config.yaml
n_experts: 64
normalize_top_k: true
routed_scale: 1.41
balance_bias: false
init_std_router: 0.0374
n_head: 4
vocab_size: 9349
norm: "rmsnorm"
norm_eps: 1e-05
qk_norm: true
parallel_block: false
init: "uniform"
init_std_o: 0.0
warmup_steps: 50
Below are experts of layer 5 (counted from 0) of a mixture-of-experts language model. Rows are named gate (a neuron's input weights, with its number), up (a neuron's input weights, with its number) and show model dimensions 64-127. Each number is 128 + 32 x the weight over its row's rms, rounded and kept within 0 to 255.
Before each expert's rows: a language model's description of what the expert responds to. This comes from a sample of Wikipedia text that the model never trained on.

# expert 26
It responds to: Copulas and auxiliaries
gate0 [101 121 132 142 113 156  91 128 131 135 143 123 104  43 177 121 149 156 151  69 119 147  96 124 157  87 163 124 132  97 152 186 109 181  79  76  93  97 110 146 123 143 139 127 168  96 146 147 181 127 109  83  90 156 173 119 134 100 120 153 187 114 134 128]
up0 [110  63 163 146 105 130  63 142 176 147 150 150 161  95 138 144 168  63 146 130 114 102 167 157  98 111 111  94 153 114 153 134 136 139  97 141 135 119 104  59  94 134 146  74  96 162 131  85 133  85 163 182 120 157 154 149 113 157 132  80 132 137 134 137]

# expert 11
It responds to: Line-start list markers
gate0 [ 88  81 167 139 111 170 140 140 181  87 125 139 171 169 113 138 127 116 140  80 107 146  62 142  84 173 144  95 141  52 137  84 108 123 133 138 145  97 129 134 146 166 155 144 100 157 130 188 114 145  99 141 122 112 179 136 153 100 177  92 146 130 121 142]
up0 [119 145 143 140 109  90  99 134 130 108 132 162 154 155 135 108 138 145  60  81  61 126  75 143 116 150 122  83 111  82 110 161 150 163 156 111 121  90 148 115  87  88 175 124 162 118 174 214 148 136  79 134  87  94 146 102 162  83 161 123 103 170 167 131]

# expert 15
It responds to: T-ending mid-word pieces
gate0 [126 144 180 107 135 114  98 112 154 128 168 118 125 123  91  91 122 117 179 137 168  96 123 120 137 158 140 120 158 139 154  17 121 110 135 100 143 149 130 130 157  80 120 145 132  91 160 168  91 100 198 120 137 153 115 106  92 172 151 160 156 100  72 117]
up0 [130 103 167 112 185 171 128 107 133 110 100  96 147 128 106 152 140 101 130 168 150 120 103  95  95  45  70 171 135 159 117  49 141 126 133 148  88 107 144  73 114 132 123 145 110 170 117 110  81  84 124 144 120  90  73 141  81 126 135 130 144 150 135 177]

# expert 30
It responds to: Plural noun endings
gate0 [155 109 109 149 146 139  63 154 155 140 105 165 166 124 121  84 101  60 153 126 148 174  94 132 148 138 148 135 134 136 111 180 176 146 110 138 139 110 156 126 103 175 156 194  62 119 135 185 147 144 119 136 159 157 152 121  93 151 106 158 133 167 188 112]
up0 [ 54  98 120 115 132 127  95 173 163  48 153 114 116 153 154 122 171 163 119 112 159 146 167 138 112 116 146 139  85 126  78 112 133 130  95 103 140 127 109 100 146 104 157 141 181 182 157  84 128 135  77  72 121  81  74 134 191 125  70  88 127 121 125 121]

# expert 8
It responds to: South Asian name pieces
gate0 [148 100 148 140 113 104 123  55 142 118 124 127 107 114  94 145 158 128 126 178 160 152  96  84 157 103  91 171 130 121 112 137 132 118 143 134  63 105 109  76 119 110 133 147 134 126  71 106 195 132  87 165 114 173 133 134 131 146 115 121 108 154 126 123]
up0 [176 144  79 113 131 134 133 157 161 126  84 120 106 147 137 143 116 110 109 137  82 121 126 151 118 156 126  95 157 129  92  97 132 149  88 178 128 184  76 129 155 138 166 137 189 142 139 154 101 117  72 115  64  97 165  79 174 148 126 174 150 202 111 110]

# expert 31
It responds to: Months, initial A, dates
gate0 [100 127 139 173 101  81 111 169 192 128 160 136 128  60 130 149  99 112 104 172 115  86 149 118 146  83 169  88 173  72  74 142 142 154 147  65 182 149 126 144 130 114 134 156 150 132 137 142 129 143 118 181 129 150 151 143 136 137  99 127 182  98 102  97]
up0 [ 89 170 154 136  92 150 108 105 142 112 155 174 130 108 179  56 165 121 147 114 132 127 154 125 129 107 133  77 106 123  86 197 114 188 145 133 137  84 210 109 181 102 118 174 127 108 120 138 130 135 122 168  83  98 153 104  99 121 193 106 132  70 117 174]

# expert 3
It responds to: Short mid-word syllables
gate0 [138 111 162 125  95 120 122 158 137  95 139 143 127 114 114 130 112 128 120 134 134 115 120 147 190  91 137 146 140  96  83 190 109 160  99 100 128  81 149  99 161 129 182 130 192 102 124 156 100 171 135 168  85 211 135 149  92 189 143 115 119 103  95 168]
up0 [151 129 149  50 132 137  89  91 108 108 178 104 114 134 123 136  97 101 116 138  80  53 120 119  77 144 100 131 132  97  76 123  87 162 119 116 125 139 122 140 179 136 129 136 130 127 135  97 115 122  92 125 174 145 122  75 136 105 204 113 150 152  88 159]

# expert 24
It responds to: Prepositions
gate0 [112  64 187 144 174 167 137 118 186 113 143 123  46 121 150  77 182 116 151  71 184 148 108 105 108 154 120 120 107 137 110 169 121 125 121 181 123 172 103 143 122 138 106 175 104  96 132 119 116 183 131 124 163 170  60 116  83 124 203  77 168 125 115 110]
up0 [136 115 151  94 141 102 151 162 109 140 133 143  71 105 157  76 124  85 141 123 128 179  44 152  74  79 181 146 139 150 130 141 166 127 164 137 131 110 143 119  80 153  92 146 103  98 132  89 100 125 177 144 178 120 140 111 194 160 175  59 135 176 184 140]

# expert 6
It responds to: Capitalized name starts
gate0 [152  77 149 183 157 142 163 168 110 144 104 208 169 163 102 170 145 116 157 169 146 180 129 121 208 162 126 138  97 130 139 102 155  91 145  66 132 127 146  93 130 170 124 164 108  83 161 166 127  96 124 126 116 161 150 147 144 146 118 155  83 111  97 108]
up0 [136 122 171  99 151 152 125  52 198  68  79 123 106 224 135 101 136 141  91 148 107 149 129 141  94 126  85 192 152 164 142 136  57 164 149  83 152 130 132 132 130 136 108 105 121  91 107 165 109 111 116 173 104 165 128 129  92  75  98  99 129 168 160 119]

# expert 21
It responds to: Word-initial consonant pieces
gate0 [126 181 115 169 116 147 104  93 129 149 185 175 177  79  52  95 128 105 114 103  99 121 127 139  87 135 140 185 145 149 156 137  72  83 128  90 110 175 124 108 137  85 153  88 188 150  79 114  74 129 110 128 154 167 144 102 150 107 129  41 105 117 100 100]
up0 [ 88 168  82 177 153 127  81 121 157 125 121  90 129 108 107 145 198 175  96 126 152 167  99 164 182 179 126 178 113 152 102  96 118  94 105 130 141  96 114  95 175 144 148 149 102 210 157 120 157 169 135 102 142  69 112 154  96  69 131 161  87 156 121 123]

# expert 40
It responds to: Spaces before years, he
gate0 [ 79 119 165 109 120  93 121 102 114 132  64  81 121 143  87 111 178 120 144 109 147 121 103 154  44 150  99 155 108 183 160 133 168  96 128 144 102  97  85 102 102 121 187 103 112 125 114  60 172 104 162 135  75 115 112 178 140 126 187 139 143 121 131 124]
up0 [101 133 127 134 132 136 150 131 155 102 197 102 173 110 169 135  69 171 139 161 144 138 139 192 168  87  88 165 136  95 141 137 113  95 167 145 145 148 164 123  99 112  94 150 162 102 116  78 123 125 120 123 105 185  81  77 170 112 146 136 140 121 163 170]

# expert 32
It responds to: Capital letters in abbreviations
gate0 [169 138 100 116 134 134  76 139 130 138  91 136 137 134 126  68 136 163 167  84  70 110 142 161 131  56 161 142 165 119  73  37 123 115 114 129 155 129  99 153  90 107 107 143 152 110 135 181 143 139 162 148 176 173 162 131 145 146  95 139 120 173 105 135]
up0 [ 82 185 128  97 165 113 147 176 122  96 138 148 142 112  94 118 196  96 167 123 160 215 137 136  94 174  94  94 126 122 113 134 116  97 151 180 115 185 123 125 135 155 194  84 163 130 128 148 158 101 121 114 128 101 114 149 185 169 142 181 125 137  87 156]

# expert 35
It responds to: Commas
gate0 [ 90 136 142 131 205 159 240 156  89 110 100 139 100  80 115 115 124  57 120 154 129 135 191 147 128 162 122 123 122 195 113 142 169 121 107  96  60 110 141  85 138 133  88 133 164 143 166 106 101 125 161 128 154 144 166 148 103  86  80 134 163 103  82 103]
up0 [123 100  83 142 146 124 180 134 157 156 123 136  86 105 160 138 104 102 158 132 105 172 123 139 171 167 109  87  45 185 109 119 143 120 115 110 108 100 176 133 198 151  49 144 132 159 152 101 124 212 132 106 126 168 131 132 192  57 150 144 132 138 151 171]

# expert 28
It responds to: Spaces, opening parentheses
gate0 [187 143 135  99 160 126 108 128 112 164 173 165 140 148 187 145 172 155  99 114 147  90 101 161 129  55 145 148 134 179 128  71 146 119 149 149 163 154 133 160 155 191 170 133 141 129 144  84 167  82  66 117 168 194 122 103 141 138 154  96  91 112 138 190]
up0 [ 62 131 126  99  67  82 166 170 161 130 163 139 152 131 114 101 175 181 146 135 137 116 124 109  99 108 128 142  86 181 164  84  96 115 162 135  98 147 158  92 186 140  96  95 109  75 134 144 123 100 108  66 153 118  97  74 195 159 117 101 119  98 176 125]

# expert 14
It responds to: Possessives and verb-derived words
gate0 [ 88 106 127  62  74  80 168  93  90 186 186  45  69 149 106 124  93 106 171 140 129 156 111  74 132 149 103 165  74  80 143 115 101  98 174 139 142 149 113 129 126 174 201 110 138 137 110 129 115 124 119 187 139  88  77 137 139 106 133 156 146 143 137 152]
up0 [ 84 107 136  86  79  67 140 120 160 108 128 149  93 129 176 132 201 163 158 115 142 144 141  94 154 113  42 179 149 135  83  92 130 108 101 139 150 139 108 144 181 137  78 138 137 155 120 163 129 163 117 119 156 114 167 176 107  88 106 165 147 132 217  92]

# expert 27
It responds to: Personal and place names
gate0 [169 164 171  66  89 147 113 176 142 128 123 170 149 144 132 151  92 150 154 132 130  94 118  98 167 130 130 148 153  90 145 144 136 109 135 139 119  75 143 129 143  61 152 116  77  75 138 156 123 166 146 166 133 116 132 116 159 159  95 117 173 143 139 105]
up0 [103 166 142  92 126 231 127 138 105  74 175 162 102 141 114 131 158  88 180 117 112 140 117 172 213 138 154 156 127 136  58 136 130 128 167 187 116 145 165 171  78 134 112 129 100 164 180 164 138 142 135 156 130 122  57 142 165 143 114 138 166 173 130  77]

# expert 51
It responds to: Quotes and foreign particles
gate0 [121 119  97 147 114 138 175 127 158 156 166 145 125 118 119 167  77 102 210 149 154  86 149 138  91 114 144 116  94 149 110 164 181  48 149 118 117  70 125 131 102  95  68 108 107  82 140 135 186 148 111 103 122 159  80 112  81 101  96 138 124  33 116 122]
up0 [141 153 130 116 104 155  81 133  87 134 124 134  89 118 161 202 123  89 130 112 106 153 199 174  80 121 148 116  95 144 134 117 172 101 145 167 113 130 141 169 107 188 169 125 124 121 116 139  88 122 117 156  97 188 161 140  96 174  95 150 136 124 196 108]

# expert 53
It responds to: Word-initial capital letters
gate0 [ 96  97 128  52 159 138 125 118  86 143 129 153 181 107  93 167 149 142 150 128  92 110 101 131 117  78 121 129  70 103 213 147 128 155 126 125  93 174 173 129 125 128 123 136 140 121 152 132 115  93 197  80 112 112 188 103 212 134 138  82 177 114 103 108]
up0 [ 98 133 155 143 148 128 174 148  98 118 136 132  89 142 137 147 139 208 132 158 156 153 124 137 187  97 137 146  79 105 124 100 146 114 149 131 126  93 182 171 195  74 104  72 105  87  84  75 180 104 174 172 111  91 121 148 148 110 116 114 166 109  72 164]

# expert 23
It responds to: Colons and periods
gate0 [117 138 161 113 144 153 165 141 144 175 145 169 150 192 114 101 119  72 104 121 130 135 115 109 117  84 111  98 100 154  90  84 134 102  68  77 202 136  64 107 129 139 154  80 142 157 129 167  93 112  97 146 138 121 130  89 145 145  94 125 115 118 153 103]
up0 [ 90 121 108 113 105  93  61 114 125 156  65  69  92 103 155 123 181 150 113 153 164 155 124 197 132 158 106 145 132 157 121 155 153 143 177 128 145 124 136 157  53 122  76 176  55 122 169 104 151 116 122 135 144 128 120 160 109 167 219 142 145  89 123 180]

# expert 55
It responds to: Year and number prefixes
gate7 [183  95 166 167 162  73  79 177 104  57 171 108 116 162 117 152 102 178  44  97  97 117  86  99  85 154 105 156 121 141 174 116 124 175 112 140 114 157 102  75 123  86 136 144  98 158 140 140 109 161 160 121 142 121 130 125 112 141 126 151 174 165 115 141]
up7 [144 155 100  79 105 165 139  72 145 146 125 107 145 170 133 121 113 154 142  74 191 147 118 126 176 112 118 170 150 166 156 103 156 122 105 115 113 108 186 140 108 164 154 135 140  93 120 106 145 105 183  87 142 117  81 105 144 120 114  61 107 121 134 216]

# expert 36
It responds to: Verbs and participles
gate0 [ 99 118 118 130 138 162 154 120 150 176  99 138 115 110 162 155 177 115 140 111 134 175 114 159 116  98 134 177 142 149  99 123 143 126  83 137  54  61 139 127  96 150  73 116 143 144 103 170 200  98 175 186 123 168 149 192 142 105  38  70 145 122 127 146]
up0 [131 213 119 144 109  86  74  89 147 157 116 151  60 101 122 106 165  99 110 128 140 161 178 140  93 153 113 126  62 170  70 105  93 162  92 107 116 155 159 175 115 182 112 104 166 145  13 151 124 148 139 168 137 103  89 137  98 155 134 116 135 103  49 146]

# expert 16
It responds to: Mid-word pieces, prefixes
gate0 [184 115 119 116 152  91 150 154 144 147 147 116 129  98 108 116 100 118 203 146 178 104 106 115 214 120 137 102 194 112 113  91 126 108 125 201  40 145 150  81  82 102 172 193 118 137 119 135 175 149 151  68 118 161 125  70  98 200 131 187 147 119 132 192]
up0 [103  89 139 161  93 167 137 153 155  96 114 124 131 153 126 141  96 125 172 102 151 128  91 105 151  79 116 128 164 120 161 158 120  90 107 162 127 106 137 115 121 176 178  65 115 105 123  86 142  94 170 125 103 156 188  86  94 155 168  81 111 128 170 149]

# expert 34
It responds to: Surname syllables
gate2 [160 136 143 132 142  82  82 124 125  88 160  89 141 147 108 122  78 149  99 103 172  95 140 107 118  66 145 118 137  96 123 107 172 163 112  98  92 154 150 213 197  95 127 147 145  80 127 148 109 152 126 119 131 127 147 115 139 124 129 112 171  54 125 122]
up2 [133 111 110  95 162 159 146 106 155 109 135 168 126 130 121 148 151 189  88 106 124 167 174 166  98 109 120 144 122 164 119 150 128 143 158 184 114 162  95 138 177 108 113 134 157 191 146 148 159 174 112 158  78 146 133  95 138  91 141 183 107 131  98 106]

# expert 33
It responds to: Table cell separators
gate0 [203 133 143 165 120 159 124  95 108 141 143 118 104 147 133 141 144 134 118 161 119 139  66 174 133 177 126  93  98 134  59 128 150  84 135 118 103 212 147  97 145 151 103 124 169 176  84  53 120  84 119 145 141 100 113 110 160 148 139  91  99 133 173 148]
up0 [124 122 145 162 131 120 168 131 138 130 172 151 121  43 176 159  81 122 116 187 136 148 154 166 173 108 145  92 148 190  94 170 174 117 150 128 141 163 134 100 107 137 163 121 120 131 141 162  86 178 144 160  91 153 154 157 114 126  57 187 109 117  59 153]

# expert 22
It responds to: Place names, numbers
gate0 [154 152 121 102  71 192 164  91  89 187 121 163 102  72 135 127 158 145 133 130 172 142 161  90 108 131 112 107 128 117  86 210  67 103 160 157 195 104 122 106 164 107  94 101 109 161 108 110 151  77 151 162 114 141  70 148 139 138 144 122 139 137  79 152]
up0 [ 89 102 146 172  95 109 193 117  67 177 149 111 101  89 176 197 122 143 130  72 127 129 183 102 113 147 132 145 157 150 166 173  97 110 153 149 157 180 139  93 102 110 138 178 139 117  83 137  96  92  92 132 138  77 110 145 133 155 106 130 131 201 143 150]

# expert 10
It responds to: Table numbers, syllable ol
gate0 [137 128 137  64 180  73 185 127 137 115 138 137 148 139 142 106 181 177 198 162 118 169  84 172 172 106 175 112 117 108 141 105  95 108 108 131 204 109  92 139 135 153 127 141 122 122 135 158 133  69 161 113 110 164 180  94 110  96 117 188 121 114 123 111]
up0 [ 97 132 153 152 105 166 111 123 193 112 112  96 114 184  96 151 153 176  70 117 167  76 112 140 146 146 164  98 163 155 100 154 119 119 162 147 122 162 101 125 148 110 137  78  79 131  99 103 135 117 141 131  91 102 108  85 127 136 147 124  63 161 137 152]

# expert 1
It responds to: Name-internal letter pieces
gate0 [ 98 121 186  85 172 173 184 160 109 123 109  93 142  93  80 142 141 122 137  41 123 122 132 156 158 165 125  72  99 158 137  85 116  74 109 120  89 147 171 102 113 160 170 159 115 115 151 110 106 152 185 125 118 133 103  99 107 135 165 139 140 104 107 118]
up0 [ 56 115 143 111 154 180 136  96  85  99 137 100  95  81 145 160 173 151 155 131 105  72 124  97  99 102 154 106 196  75 152 124 157  96  99 144 116 169 120 124 102 109 142  85 155 105 101  92 111  86 190 166 111 121  74 144 122 119 198  80 100 113  80 135]

# expert 62
It responds to: Headings and table separators
gate0 [174 166 144  95 125  90 165 143 157 116 152 135 143 165 168 123 121 142 120 117 125 116 141 103 111 130 108 141  97 117 126  73 160 106 103  79 168 127  82 136 154  87 189 177 125 141 120 113 136 129 110  78 118  59 161 137 225 152 139 122 149 218 120 175]
up0 [137 140 138  47 110 131 133 133 166 131  99 137  85 132 164 126 163  54 125  96 182  89 112 143 149 131 142 140 123 107 150  64 102  80  96 170 125  87 110  88 130 179 164  89 212 135 187 120  69 137 151  52 160 108 111 139 124 129 172 132  75 196 123 102]

# expert 0
It responds to: Table header word starts
gate0 [118 123 113  65 177 146 151 103 133 187 155 150 127 146  53 140 111 135 133 103 206 147 101 111 140 134 145 115 138 108 163  90 108 168 102 116 126 118 180 103 136 159 133 101  65 123 167  85 184 114 115 155 107 216 145  95  95 133 144 120 119 159 132 171]
up0 [158 136 178 132 112  86  92 131 121  78 124 123 115 117 141 172 111 114 134  40 146 130 136 185  97 143 117 112 174 138 110 121 158 128 171  94 117 103 119 141 160 105 147 151  68 118 168 125  62 145 169  87 153 119 107 151 107 190 105 114 107 122 120  70]

# expert 41
It responds to: Mid-word verb stems
gate0 [ 97 137 143 148  98 143 177 147 157 165 123 131 124 137 171 165 123 153 188 131 140  90 210 132 149 160 117  87 107 119 170 144 122 174  81  98 121 103 135  83  99  44 137 144 179  60 151  92  91 143 120 140  77 162  92 150 118 166 158 130 122  54 131 107]
up0 [103 159 193 157 192 157 122 145  80 130 170 112 154 131 137 131 175 112  97  95 145 128 132 122 117 130 136 155 157 141 118 128 150 100  54 164 121 156 149  80 125 156 167 124 154 126 123 193 117 129 171  79  93 113 114 152 211 134 159 107  96  90 167 101]

# expert 2
It responds to: Articles after copulas
gate0 [ 75 109 115 136 113 131  78 122 130 101 138 139  89 164 145 130 128 204  89 137 116 152 177 181  62 134 101  80  54 135 107 150 153 113  77 164 104  93 141 114 185 114  50 134 162 155 117 153 142 101 118 146 160 154 147 102  94  95 102 151 135 135  96 171]
up0 [116 113 122 112 111 132 133 134  62 156 108 157 117 126 137 149 152 135 189 111 116 175 137 147 137 118  91 152 188 114 120  63 185 132  95  42 135  90 114 168 154  62 109  74 128 117 153 145  91 189 100 142 128 105  74 116  68  83 183 122 176 207  69 136]

# expert 25
It responds to: Institutional and sports nouns
gate0 [121  94  83  81 156 113 128 119  83 156 133 109 157 146 129 118 118 120 166 159  53  82 167 139 133 173 100 145  84  83 131 170 111 154 115 135 154  97 143 113 100 157 152 140 101 104 141  79 151 125 129  96 129 145  43  82 152 118 146 135 126 152  92 130]
up0 [ 68 132 128 196 110 118 186 184 102 133 151 118 166 105 178 117 128 153 117 155 207 110 111 149 127 139 130 101 140  82 196 130  72 147 169 141 172 131 130 162 118 174 117 127 158 135  78 142 141 171 136  96 195 123 164 130  55 155 170  92 143 130 139 149]